From a checkpoint of a small mixture-of-experts model trained on Wikipedia: width 512.
Below are experts of layer 3 (counted from 0) of a mixture-of-experts language model. Rows are named up (a neuron's input weights, with its number), down (a neuron's output weights, with its number) and show model dimensions 256-383. Each number is 200 + 40 x the weight over its row's rms, rounded and kept within 0 to 999.
Before each expert's rows: "comes before" lists some tokens at least twice as common just after its tokens as in all text. This comes from a sample of Wikipedia text that the model never trained on. Tokens count by the router's weight.

# expert 21
comes before: "\n", "0", "3", "4", "6", "5"
up0,199,217,221,198,154,195,200,156,143,142,203,164,220,337,242,189,146,166,151,152,176,239,228,241,237,174,210,153,150,218,170,234,183,167,172,113,269,261,165,220,222,242,214,158,140,213,272,257,141,243,201,175,197,184,196,198,201,139,235,178,211,283,169,173,216,184,220,181,141,194,215,263,201,213,211,222,234,164,219,198,204,132,188,173,167,169,209,206,268,195,278,249,259,180,290,198,253,256,221,205,185,140,225,159,228,238,245,156,194,229,229,220,231,250,255,204,188,282,206,230,169,117,191,202,238,235,224,156
down0,85,205,212,148,186,168,172,215,195,172,190,146,266,180,222,169,193,182,224,185,146,198,188,288,255,270,188,196,196,248,191,280,238,229,223,198,154,225,195,229,286,218,180,215,180,183,156,168,199,119,247,256,255,174,210,217,117,158,189,193,186,208,232,120,122,213,219,208,253,202,150,163,154,277,160,219,254,195,221,207,281,208,136,210,146,255,245,192,200,152,200,168,180,179,184,184,188,96,252,169,175,174,238,235,189,246,147,180,216,211,181,268,141,245,192,184,175,260,175,231,116,237,203,206,219,295,177,267
up1,216,243,207,117,300,232,161,185,209,182,221,257,180,187,240,179,230,162,201,240,269,195,119,177,152,149,159,197,247,264,244,218,265,192,237,132,159,161,209,192,231,237,204,232,166,185,211,258,117,275,189,162,289,145,156,150,199,128,218,169,216,240,199,276,180,175,205,226,216,237,145,205,271,211,234,227,176,230,226,162,156,158,222,203,211,244,143,195,220,241,206,220,205,279,130,252,107,235,141,184,147,206,206,109,212,189,190,155,257,271,220,238,198,170,235,216,159,224,291,234,171,205,244,171,205,200,225,265
down1,213,187,256,188,198,227,140,162,189,188,277,236,199,244,234,212,211,233,241,231,195,122,174,178,195,251,172,204,263,196,266,144,186,266,223,188,263,203,238,222,192,201,190,130,255,233,211,321,173,158,247,167,222,256,204,208,157,325,212,226,231,108,219,121,229,109,217,256,200,190,169,214,205,218,152,199,154,165,231,216,216,216,201,247,206,212,226,171,200,219,216,125,201,230,174,114,192,192,219,202,122,237,236,178,169,244,155,188,168,169,156,156,267,200,193,234,350,205,171,250,180,197,146,204,139,254,244,171
up2,286,163,222,196,207,174,209,164,232,286,181,214,233,255,181,210,189,245,258,210,158,252,177,195,246,164,206,242,209,197,134,214,154,199,174,205,170,268,214,262,159,290,142,220,149,239,235,192,242,224,160,137,202,182,205,184,54,198,159,231,280,177,169,230,182,221,134,185,185,216,182,186,256,193,235,218,248,226,207,222,227,168,248,173,219,194,241,269,192,282,213,251,158,220,240,191,187,257,239,200,106,223,247,198,170,120,214,231,298,202,192,172,188,183,217,306,178,204,247,196,273,226,272,165,216,196,144,128
down2,273,168,248,247,240,216,238,260,180,171,194,163,191,186,216,271,171,168,234,225,143,158,229,219,150,260,183,241,159,203,276,232,253,243,150,256,194,247,124,207,182,164,235,216,246,138,192,200,172,229,166,188,171,205,202,134,245,212,144,271,170,231,151,171,143,269,188,239,191,171,208,245,176,177,203,183,181,180,194,179,196,272,241,209,200,250,106,183,246,115,173,174,206,246,192,233,157,256,113,260,185,197,182,249,200,105,160,196,176,96,226,164,206,209,170,228,229,156,201,198,200,213,156,211,213,179,155,247
up3,233,151,190,167,236,142,186,199,204,207,218,208,197,228,243,184,186,205,260,200,249,218,238,181,264,192,226,282,185,216,165,222,205,203,261,235,259,203,195,198,280,178,231,185,191,213,204,171,221,179,106,88,178,255,231,163,175,133,177,220,212,231,223,294,180,150,214,220,236,167,252,141,184,218,229,174,165,228,212,262,144,211,207,202,263,192,211,138,158,201,174,265,137,189,123,155,203,130,203,259,136,250,298,155,195,176,244,132,162,288,176,277,209,265,172,271,157,212,176,272,203,172,156,216,186,167,186,223
down3,147,251,256,192,174,220,205,213,159,193,267,234,216,237,131,264,163,245,206,179,171,160,208,188,185,261,177,253,161,211,133,174,157,105,200,244,165,218,245,133,190,202,234,145,152,223,187,230,246,266,246,229,197,89,215,174,168,222,161,162,184,115,219,222,169,266,194,196,148,149,165,182,253,272,211,265,222,305,206,133,200,238,161,264,152,157,182,204,191,251,267,177,268,334,262,174,174,211,212,170,198,257,246,148,238,196,189,181,190,117,242,243,249,247,190,176,176,178,231,195,179,238,178,193,225,242,100,195
up4,185,220,201,185,151,197,181,272,191,188,224,192,204,226,212,210,237,219,208,219,148,262,210,182,196,199,132,182,189,214,193,181,163,178,263,257,218,181,259,169,147,208,124,225,242,174,202,241,260,306,194,248,203,201,179,118,141,153,200,234,186,244,236,301,272,190,255,154,177,154,230,251,193,225,171,259,219,217,143,211,162,172,152,133,207,193,160,190,174,183,181,244,264,185,275,194,231,173,193,172,211,244,154,117,209,207,235,273,190,208,152,207,173,157,181,203,200,182,250,220,233,222,204,165,235,206,220,172
down4,209,239,184,189,167,260,232,181,214,217,238,257,233,220,249,234,202,251,210,233,172,102,158,225,195,145,164,196,201,141,204,239,199,258,159,179,130,146,192,230,146,198,257,238,233,194,181,129,216,261,84,227,237,216,173,215,148,171,182,236,197,202,187,229,185,183,283,131,219,216,140,193,168,192,221,229,188,225,233,270,232,270,231,190,191,233,203,140,149,163,230,222,231,154,247,242,127,206,235,205,151,184,214,240,177,177,196,217,233,254,224,211,182,225,139,185,245,227,183,281,153,190,246,233,183,242,219,219

# expert 56
comes before: "1", "2", "3", "4", "6", "5"
up0,201,134,202,192,198,92,165,141,298,193,219,228,211,245,225,211,176,214,175,159,118,182,207,197,195,187,212,285,209,182,215,162,146,158,176,158,225,179,168,284,156,251,285,227,243,217,230,91,245,255,170,196,169,240,173,123,221,128,251,187,226,218,213,206,235,190,206,183,221,215,224,271,110,153,174,125,204,281,211,227,198,184,227,155,245,234,173,219,297,327,227,182,273,193,195,240,185,238,167,111,136,187,191,183,166,247,262,200,214,258,151,189,168,175,166,203,157,213,139,193,155,167,159,184,223,200,229,231
down0,186,197,279,274,189,191,160,207,128,164,226,163,159,224,233,163,198,221,200,191,165,252,169,157,214,177,176,155,154,240,156,189,196,158,176,169,151,257,286,167,278,170,267,231,162,166,184,167,231,185,258,201,167,163,193,204,253,208,207,131,209,211,193,229,191,171,182,208,183,187,219,165,127,202,202,140,264,172,161,296,134,193,196,200,236,206,196,221,235,139,207,184,208,198,277,155,230,142,207,140,205,187,158,252,173,236,208,214,216,212,132,169,231,211,108,128,181,263,221,218,221,235,267,164,102,156,228,155
up1,183,230,220,188,195,88,187,225,155,253,230,256,161,235,186,244,193,168,179,198,115,242,249,292,125,108,181,227,182,195,237,251,117,202,214,218,152,230,172,219,184,230,141,153,243,237,214,199,225,191,188,230,143,179,186,171,225,151,161,225,206,175,211,211,219,172,225,179,186,221,245,250,204,229,216,173,159,191,216,263,194,152,228,108,233,145,208,213,280,224,185,257,221,302,181,234,213,169,236,229,173,209,240,170,177,176,250,221,221,248,185,202,211,211,183,181,172,215,169,140,229,205,194,171,234,265,179,212
down1,177,191,181,220,232,209,170,238,133,242,136,185,220,83,196,198,278,149,176,219,212,186,193,153,142,249,171,253,211,169,135,170,215,182,165,208,194,230,242,284,211,203,203,146,262,226,278,172,195,176,216,213,160,179,199,197,199,229,115,139,145,218,192,264,244,205,147,248,218,245,191,195,220,235,202,236,259,139,223,190,263,153,160,212,154,207,184,207,227,251,231,258,163,186,206,225,252,221,191,223,194,234,190,210,214,159,198,171,229,135,187,223,226,244,190,165,175,176,216,194,290,172,242,200,281,200,253,222
up2,136,217,176,190,214,188,259,135,201,222,177,226,183,237,232,155,216,154,219,178,182,215,234,226,256,183,177,253,156,173,194,175,249,164,186,189,227,232,135,206,163,215,242,228,157,222,208,153,263,138,182,180,282,141,164,132,265,143,193,233,242,196,205,216,251,173,285,192,190,131,239,264,170,145,254,199,222,219,204,220,231,240,205,165,219,166,239,169,292,224,230,233,171,179,170,213,160,217,194,179,182,154,172,165,92,137,245,169,189,212,257,183,230,192,195,250,136,173,131,236,176,198,199,188,176,191,179,237
down2,240,207,226,147,177,241,207,232,253,177,179,191,152,204,171,219,178,243,172,324,199,177,150,180,200,151,257,132,157,197,220,154,214,214,168,166,215,189,186,240,212,215,141,177,186,172,119,198,244,240,209,220,188,221,220,291,209,245,210,180,238,166,245,272,179,156,160,159,238,223,205,191,195,155,185,158,145,237,232,154,240,178,244,271,154,198,96,219,151,238,185,216,225,153,221,227,201,193,264,217,258,151,251,211,202,254,220,152,154,196,126,200,228,190,191,162,206,212,194,186,197,175,169,188,153,227,175,199
up3,221,185,250,145,141,197,163,228,207,116,204,223,219,216,176,221,169,235,225,168,151,206,212,179,170,171,232,175,183,231,181,198,163,205,198,180,207,181,243,213,164,295,191,195,248,273,255,187,217,191,253,228,188,221,152,157,137,163,184,143,203,205,159,243,193,148,211,84,209,199,185,175,176,238,266,210,184,196,230,266,135,209,202,159,130,172,189,183,207,168,181,164,270,128,205,192,212,209,214,163,161,172,204,176,246,175,137,174,221,202,204,160,170,146,198,193,215,221,178,131,279,249,234,192,125,192,142,252
down3,242,148,153,183,238,169,211,226,218,226,205,158,212,270,184,130,190,141,255,190,214,160,229,210,168,165,150,232,163,130,221,180,208,244,208,245,154,220,148,201,205,207,269,191,234,227,217,156,224,235,233,174,178,263,124,162,254,154,143,116,302,226,189,191,268,204,169,265,184,257,178,194,189,184,225,239,183,133,246,212,234,171,176,177,202,172,193,216,140,273,238,201,238,269,216,202,178,196,234,149,210,239,304,221,243,121,187,214,190,223,214,218,209,192,144,189,193,239,160,203,159,227,236,204,214,156,192,218
up4,181,163,229,170,133,150,105,176,183,215,139,235,149,238,253,211,157,200,168,247,251,236,155,139,277,212,213,198,188,172,165,215,165,198,157,123,194,219,160,167,255,202,229,198,160,191,211,178,162,198,150,169,223,214,175,231,248,210,201,181,296,214,192,169,180,159,137,206,125,198,159,247,260,231,195,251,244,268,158,177,270,170,211,222,201,169,194,175,180,156,243,267,136,143,123,125,211,159,264,238,243,192,152,179,217,137,230,190,239,176,214,199,225,188,226,241,201,126,159,269,158,219,210,153,157,241,214,191
down4,204,185,205,187,182,210,159,227,161,254,194,221,252,229,197,143,213,200,240,208,161,117,180,229,129,195,188,202,238,220,290,143,235,174,207,242,203,189,239,198,159,204,128,243,259,210,169,259,215,184,170,158,215,255,186,197,201,223,275,217,220,168,193,149,230,233,245,181,213,251,177,242,213,251,209,122,210,214,246,205,123,190,206,208,232,197,175,239,124,239,240,169,243,140,284,290,225,157,116,255,181,251,196,198,154,191,173,229,154,180,149,248,258,172,185,167,225,171,208,159,230,157,222,259,211,201,162,264

# expert 14
comes before: "\n", "\n\n", ").", " ==", "==", "th century"
up0,196,237,243,179,257,229,240,247,184,194,208,153,226,189,165,222,215,215,199,240,301,231,119,234,236,118,234,218,230,228,218,157,257,265,205,242,178,116,194,191,206,224,188,216,253,232,183,238,219,150,249,194,146,246,275,185,176,221,212,124,145,197,205,218,212,247,214,157,179,258,196,133,208,207,220,147,220,169,178,137,135,120,165,235,165,214,242,184,228,170,170,220,189,156,136,232,237,231,133,237,212,159,222,179,191,145,168,237,299,182,199,185,250,251,227,267,221,176,206,222,205,192,157,116,142,242,248,210
down0,188,234,211,187,231,241,237,232,215,191,219,169,152,146,153,182,229,176,131,166,178,192,230,147,216,225,254,161,290,140,144,223,117,196,171,186,177,184,227,208,143,214,236,93,254,236,162,180,245,162,196,256,113,201,259,205,173,204,139,180,144,243,219,211,167,189,271,229,232,189,207,238,181,237,159,187,80,202,171,231,147,267,250,192,208,215,189,186,74,168,154,205,220,124,238,158,159,209,188,238,243,186,229,212,225,85,180,154,225,144,179,201,182,225,250,194,234,184,169,219,226,158,118,244,167,214,206,203
up1,205,230,165,191,208,160,204,190,265,232,193,205,189,225,186,203,280,153,183,185,185,174,213,221,185,227,160,259,193,198,195,158,160,156,203,214,186,182,256,176,287,158,143,274,186,244,179,189,158,223,137,175,164,244,214,158,140,162,147,219,218,224,263,184,285,126,175,211,186,166,188,225,87,228,216,246,173,237,247,227,168,168,231,222,238,172,215,195,239,223,259,188,128,213,248,234,283,212,229,195,160,181,235,181,175,116,233,162,279,202,208,203,163,180,236,246,197,194,217,180,181,226,196,221,167,220,176,178
down1,181,159,110,189,238,221,241,193,163,259,231,199,207,226,288,187,222,249,217,178,175,261,176,229,171,200,200,110,208,209,237,263,235,226,280,185,191,239,204,177,211,150,196,211,279,183,278,149,259,201,171,179,206,213,165,161,272,184,252,202,235,221,210,176,236,216,244,190,168,235,182,163,140,198,219,166,162,223,169,174,212,216,222,139,167,264,209,197,207,136,163,241,180,205,148,254,187,225,232,217,171,123,229,225,163,238,229,241,205,238,179,209,266,206,140,293,206,278,230,247,246,203,189,212,246,187,278,145
up2,207,214,277,82,189,212,140,199,188,135,179,158,232,217,251,153,165,192,147,174,150,244,252,104,195,157,200,235,289,204,84,196,176,122,241,215,206,198,220,196,193,203,198,221,179,222,226,190,194,223,227,141,258,184,174,196,171,235,116,238,233,232,250,217,251,191,206,272,235,169,150,151,223,172,223,168,245,179,185,164,194,144,203,195,234,159,255,164,228,243,238,222,214,172,255,163,195,182,89,258,169,170,219,195,115,231,173,190,181,197,221,203,148,225,172,219,189,198,153,164,176,246,192,260,214,342,174,252
down2,178,166,185,150,237,239,304,198,189,199,239,144,205,172,237,198,251,238,173,164,227,164,156,235,206,223,179,190,115,150,200,230,202,174,207,226,180,226,254,178,222,155,198,184,188,278,265,308,179,182,251,153,198,196,132,236,284,253,164,146,164,221,218,154,263,183,121,245,238,301,228,201,213,172,257,252,139,235,152,227,248,258,237,234,211,226,214,193,190,186,195,208,207,201,208,180,159,199,220,308,189,177,253,195,188,204,127,149,152,199,216,233,189,205,201,176,206,231,209,153,249,243,117,199,170,106,233,244
up3,193,186,186,196,216,240,219,175,159,277,225,186,224,219,239,189,200,167,172,194,211,197,250,184,198,122,150,138,174,267,129,169,166,243,207,128,257,207,195,237,256,269,209,142,191,232,219,197,248,267,221,175,204,213,294,156,148,232,170,207,193,140,212,206,200,133,215,159,140,201,205,228,277,227,270,194,233,211,194,227,93,186,141,211,198,135,220,173,259,220,154,254,141,200,231,257,225,265,222,158,159,243,258,243,239,176,242,155,206,160,196,172,240,283,198,220,199,187,158,145,117,218,188,322,169,230,181,229
down3,201,243,214,230,253,126,223,201,152,172,187,199,196,219,196,193,191,187,175,165,227,168,120,146,227,238,163,189,154,176,196,245,188,200,154,270,226,248,181,217,231,198,258,219,138,117,182,188,205,190,229,221,155,219,222,93,246,239,256,234,192,164,205,211,177,150,143,238,244,229,224,163,200,274,235,235,247,203,215,206,198,249,203,194,155,194,281,215,184,281,204,190,244,242,193,139,186,206,148,198,197,196,180,262,253,213,209,157,179,158,199,222,159,218,228,187,212,219,253,251,232,153,139,91,189,198,170,155
up4,186,241,187,200,145,200,165,243,249,194,211,223,262,244,126,211,220,247,293,185,187,265,230,191,212,184,145,163,168,200,223,184,127,296,170,172,164,272,226,170,232,204,148,171,251,249,248,182,166,235,253,156,157,268,234,182,162,172,254,191,227,232,206,225,112,170,162,115,242,181,200,205,156,174,248,224,187,222,230,183,228,190,213,172,216,174,175,207,98,222,201,243,95,225,176,184,176,268,223,237,204,124,207,187,229,225,130,229,151,293,167,134,117,141,138,233,245,254,178,243,131,201,249,196,230,83,170,162
down4,183,235,167,266,208,162,151,183,218,173,114,240,242,192,215,224,233,285,238,141,254,205,248,105,206,165,174,257,187,214,203,200,185,173,254,245,259,245,164,190,208,211,135,208,97,261,280,229,179,280,191,182,123,117,200,168,235,195,203,162,121,208,171,274,239,121,172,214,184,261,178,265,231,205,173,99,233,211,117,238,191,165,247,224,264,231,220,170,273,203,188,210,207,218,219,228,260,223,199,211,169,168,225,261,280,179,227,255,230,205,178,163,196,183,199,266,220,257,185,252,183,221,195,206,159,208,193,165

# expert 53
comes before: "\n\n", "1", "The", "2", " The", "In "
up0,222,184,221,173,221,221,166,143,170,151,188,150,229,195,171,165,161,192,155,179,214,201,223,220,165,136,207,243,176,170,156,192,209,184,128,187,221,242,206,203,229,238,177,243,183,241,213,243,192,245,205,241,142,244,163,142,183,250,161,209,159,211,229,243,172,220,154,248,163,251,269,200,211,153,256,195,196,170,154,203,144,154,192,194,198,170,147,227,170,242,227,264,204,186,249,230,253,232,195,208,186,165,155,188,193,190,142,240,227,207,185,209,156,157,208,210,180,234,135,192,223,202,229,181,159,198,244,164
down0,139,165,183,244,141,212,183,154,173,220,245,206,122,197,170,215,202,94,227,169,114,175,222,240,201,215,253,150,198,296,160,201,217,183,210,173,193,160,234,181,234,222,213,161,184,266,215,186,131,183,195,180,258,182,200,178,257,240,225,289,179,159,203,227,287,234,222,209,216,235,195,111,210,239,232,236,322,129,233,175,226,206,191,218,193,187,255,200,234,153,243,131,256,197,182,213,138,179,210,224,179,223,184,272,180,273,241,207,202,180,180,233,239,180,231,191,249,209,226,210,158,147,191,230,193,209,173,183
up1,249,215,295,51,209,188,171,216,168,199,206,233,190,164,214,241,189,213,181,250,236,188,204,267,228,203,227,165,196,244,180,129,202,213,193,198,162,265,226,231,203,182,162,201,287,219,198,224,231,192,183,195,209,184,239,141,139,200,222,199,234,262,156,161,199,252,149,164,125,213,190,237,169,223,271,233,156,239,149,108,232,195,160,202,229,199,138,128,251,135,222,255,250,235,274,187,242,201,223,224,207,209,212,191,240,215,184,209,207,237,214,295,121,190,209,199,226,224,167,242,184,203,79,182,212,233,261,182
down1,149,165,193,236,170,180,234,258,205,192,187,188,94,159,182,180,194,218,209,162,170,194,146,229,245,216,154,224,213,145,287,224,195,184,156,267,216,209,178,237,242,283,184,278,206,154,246,193,215,144,166,232,193,170,138,208,299,220,224,199,143,199,262,192,266,142,168,203,180,187,178,153,133,203,218,188,153,217,237,147,156,208,244,229,208,250,185,215,174,254,214,235,198,181,257,164,135,147,215,257,201,253,177,177,208,182,234,169,199,205,181,172,198,197,207,139,147,224,235,230,203,138,110,193,255,131,203,194
up2,235,230,269,236,160,193,287,158,188,150,170,189,170,231,204,154,145,180,254,262,255,254,255,149,176,135,159,255,207,248,235,102,175,196,256,137,169,207,210,220,155,185,269,220,208,213,173,204,197,246,224,182,257,226,184,187,193,232,150,161,237,256,195,196,180,179,226,240,249,151,242,182,189,215,187,208,194,237,172,150,183,154,236,208,231,116,227,142,175,222,236,170,189,164,217,286,212,132,142,206,217,233,202,171,136,225,247,288,243,201,240,160,201,133,145,216,208,229,162,139,209,214,136,170,170,202,239,183
down2,217,128,160,174,314,198,158,198,153,195,180,223,247,218,149,149,144,251,194,107,184,238,134,246,175,265,224,145,163,171,198,218,158,239,191,190,174,205,199,181,191,233,226,238,171,170,174,193,227,167,173,203,119,225,178,161,196,179,259,188,153,178,216,190,213,190,196,179,231,225,136,143,246,278,247,199,232,136,257,217,173,156,188,154,226,187,225,148,247,190,217,153,264,255,239,140,193,259,277,235,191,258,232,280,169,137,207,205,184,208,228,183,164,146,269,215,263,219,233,244,204,147,273,214,148,211,274,242
up3,236,202,171,106,168,137,169,225,244,121,236,161,208,192,190,241,135,208,196,204,214,263,167,248,184,158,251,227,203,189,100,195,133,226,188,213,298,226,150,231,181,237,232,166,210,212,187,170,137,244,168,230,248,237,246,163,159,206,143,195,165,210,281,168,152,201,156,159,248,168,229,213,207,234,250,273,214,192,224,214,179,220,231,166,222,145,177,176,217,192,208,288,259,177,183,210,231,155,184,245,164,193,235,178,125,169,182,261,229,189,218,243,158,182,231,246,133,173,221,88,156,241,156,213,231,153,232,143
down3,208,185,227,175,190,217,107,179,168,245,186,208,258,201,165,188,168,170,237,232,242,251,287,195,166,136,191,147,267,182,216,130,226,253,217,202,189,235,253,248,158,199,121,194,145,155,204,213,208,236,200,267,188,217,170,183,189,208,186,211,185,206,208,245,172,204,221,230,226,124,147,140,158,230,215,269,135,172,108,145,264,227,177,240,218,206,232,190,177,190,222,148,210,199,201,173,261,172,242,179,171,217,172,223,239,122,221,202,139,224,207,263,159,249,217,203,261,140,179,224,157,107,185,209,136,159,194,217
up4,197,192,151,140,198,160,176,222,212,199,187,210,182,181,190,181,243,194,215,213,270,194,228,118,175,185,183,206,205,230,303,216,138,217,215,150,186,199,192,263,216,208,188,195,224,214,255,263,137,284,162,195,156,199,221,249,121,227,211,207,212,200,178,238,250,237,212,243,124,251,244,190,248,160,206,173,264,224,231,199,142,164,186,206,239,166,227,207,241,251,240,253,131,184,241,232,250,182,224,188,182,203,202,139,210,153,131,237,245,213,184,208,230,242,235,286,175,158,173,148,222,158,152,158,177,196,181,181
down4,154,194,279,207,207,186,193,162,152,182,236,182,177,218,176,213,213,262,214,164,193,189,221,225,230,222,178,239,193,265,177,138,247,195,115,265,192,207,256,210,169,233,313,203,171,186,224,179,253,153,193,262,194,184,226,135,165,179,165,165,166,171,176,138,241,192,201,255,238,197,271,230,178,186,215,280,224,205,185,232,204,224,246,173,176,206,147,248,233,243,142,163,283,240,179,218,236,139,158,194,296,178,175,254,206,218,200,244,194,117,205,185,166,208,145,138,218,215,187,225,137,208,178,230,249,205,173,125

# expert 52
comes before: "\n", "2", "1", "\n\n", "=", "–"
up0,226,194,202,185,150,213,262,134,259,198,221,225,152,247,175,214,201,192,171,232,251,224,227,177,214,178,159,219,183,154,198,140,181,150,177,201,169,183,174,188,256,194,178,129,181,236,194,167,150,253,150,163,173,244,208,222,190,253,202,143,150,172,173,197,250,222,175,157,223,158,187,239,234,185,168,227,186,204,216,118,156,306,290,176,200,180,193,170,211,191,202,225,249,138,208,161,212,211,270,214,146,212,233,157,244,140,193,244,223,176,258,229,224,150,238,209,169,234,234,237,162,148,278,277,140,277,207,219
down0,219,216,211,147,148,167,183,281,201,216,183,194,294,192,184,276,198,226,175,239,240,224,175,222,199,158,188,238,262,210,219,208,190,269,188,176,211,204,135,178,166,313,172,219,196,220,201,201,244,216,169,183,159,249,260,199,199,137,220,213,201,251,196,180,131,166,176,212,193,217,198,257,157,96,185,214,185,202,207,198,139,271,200,185,147,194,202,219,199,185,239,186,142,225,151,263,178,134,215,224,234,162,230,162,146,191,160,298,164,220,181,147,220,185,226,175,221,273,239,204,284,257,195,198,207,204,202,242
up1,165,174,231,201,311,199,237,233,121,135,287,140,185,223,219,181,193,101,179,166,142,218,180,281,261,225,162,144,194,218,210,213,210,168,274,204,226,250,202,226,189,200,260,192,110,226,142,102,171,171,103,129,142,182,190,236,145,266,188,194,230,235,240,216,211,194,215,183,234,155,238,207,188,241,207,183,179,146,219,212,168,202,220,175,218,288,221,184,287,247,216,239,183,223,211,240,260,217,206,171,227,152,143,225,163,236,246,237,142,226,191,153,176,123,170,224,160,182,143,224,253,165,235,174,216,150,200,219
down1,231,212,238,112,206,239,203,206,178,264,182,169,207,204,155,204,190,193,185,191,205,168,273,220,235,173,236,254,189,194,166,183,263,194,242,189,219,164,134,135,138,251,161,168,221,208,110,242,190,180,190,131,248,234,209,228,168,165,253,181,208,204,267,180,213,176,156,227,192,195,135,190,182,209,141,224,188,241,165,216,193,212,237,159,172,175,188,253,178,191,217,159,169,177,223,104,228,160,221,223,228,152,118,258,212,235,241,120,201,191,178,170,127,225,201,176,194,192,260,232,207,186,157,210,163,217,66,182
up2,201,183,270,162,195,224,71,192,247,134,176,245,236,192,170,191,185,215,177,202,143,331,212,166,198,171,167,209,201,161,201,220,166,212,185,207,178,159,243,179,249,215,157,149,217,194,212,208,243,234,145,171,236,178,177,206,198,185,193,187,247,185,214,191,233,144,233,202,213,187,191,251,172,165,286,238,279,264,98,156,159,218,231,206,202,203,276,177,179,275,215,195,101,150,213,173,249,241,159,272,174,130,253,193,240,249,216,234,242,211,185,242,216,248,108,244,211,246,255,226,167,127,233,205,194,227,172,164
down2,109,101,222,207,190,128,227,153,196,210,123,186,150,231,197,195,183,260,232,236,200,138,252,170,158,218,168,199,278,173,199,191,213,152,162,166,272,252,194,193,156,198,121,199,186,137,253,220,248,229,167,235,158,181,171,231,167,136,219,240,259,184,225,198,228,146,222,251,208,114,173,213,212,201,203,175,215,177,184,229,186,215,235,212,241,198,201,260,190,188,266,202,229,236,200,213,251,203,129,202,181,204,202,213,223,179,142,187,145,209,233,208,216,215,213,248,242,263,142,209,221,200,248,263,208,209,185,174
up3,195,226,194,215,227,200,165,285,211,187,274,180,208,185,105,280,228,165,193,202,167,201,191,241,263,213,207,252,287,145,163,230,177,237,160,141,154,156,136,184,209,205,130,144,149,207,180,205,221,185,191,189,197,241,168,189,195,205,219,149,245,199,205,244,191,209,279,187,161,243,253,213,203,272,190,168,158,211,194,187,187,155,263,188,176,207,165,143,244,264,172,269,233,252,332,167,274,264,228,205,210,216,287,148,194,174,148,271,202,221,178,222,257,267,177,192,249,210,241,201,129,148,181,195,186,179,225,214
down3,117,209,184,133,161,100,220,222,149,239,236,156,199,178,243,144,261,196,202,178,148,197,140,196,251,203,131,180,205,194,199,189,222,193,223,253,129,211,288,65,210,177,224,176,170,219,172,227,197,218,260,201,184,264,137,180,109,188,199,200,214,243,192,215,215,193,187,256,194,151,200,142,204,105,158,231,205,234,166,171,248,186,211,178,151,181,231,203,259,237,173,155,210,292,197,216,256,203,151,161,202,197,181,229,275,264,212,179,206,272,158,248,221,192,151,180,232,280,204,202,182,191,225,205,194,159,181,174
up4,110,158,176,180,188,202,212,178,151,198,217,229,246,192,188,186,121,241,93,171,195,291,180,195,165,245,176,207,257,159,237,174,311,267,235,237,298,250,245,191,257,236,201,206,143,269,211,270,215,235,133,228,198,269,177,146,242,235,191,239,222,171,225,260,230,252,191,177,200,250,217,110,167,141,211,229,225,272,139,228,125,221,215,195,198,192,268,197,211,222,221,179,159,219,213,201,233,255,197,142,169,187,263,174,171,92,156,275,208,219,206,204,233,231,223,292,227,133,253,200,221,175,196,201,192,205,231,207
down4,211,197,197,284,268,219,220,249,159,126,211,138,201,133,121,207,197,229,187,215,211,182,280,191,177,208,121,184,214,168,275,189,184,205,184,195,115,163,237,175,257,173,220,206,176,175,145,217,190,168,204,232,251,237,125,196,167,255,110,223,177,225,201,180,212,222,202,225,231,256,212,244,201,133,209,196,181,214,197,181,280,191,206,230,166,163,207,169,217,260,168,187,229,244,151,211,228,192,111,216,226,175,231,194,143,186,235,240,174,137,227,197,229,133,175,168,257,204,225,178,159,206,281,264,226,217,174,148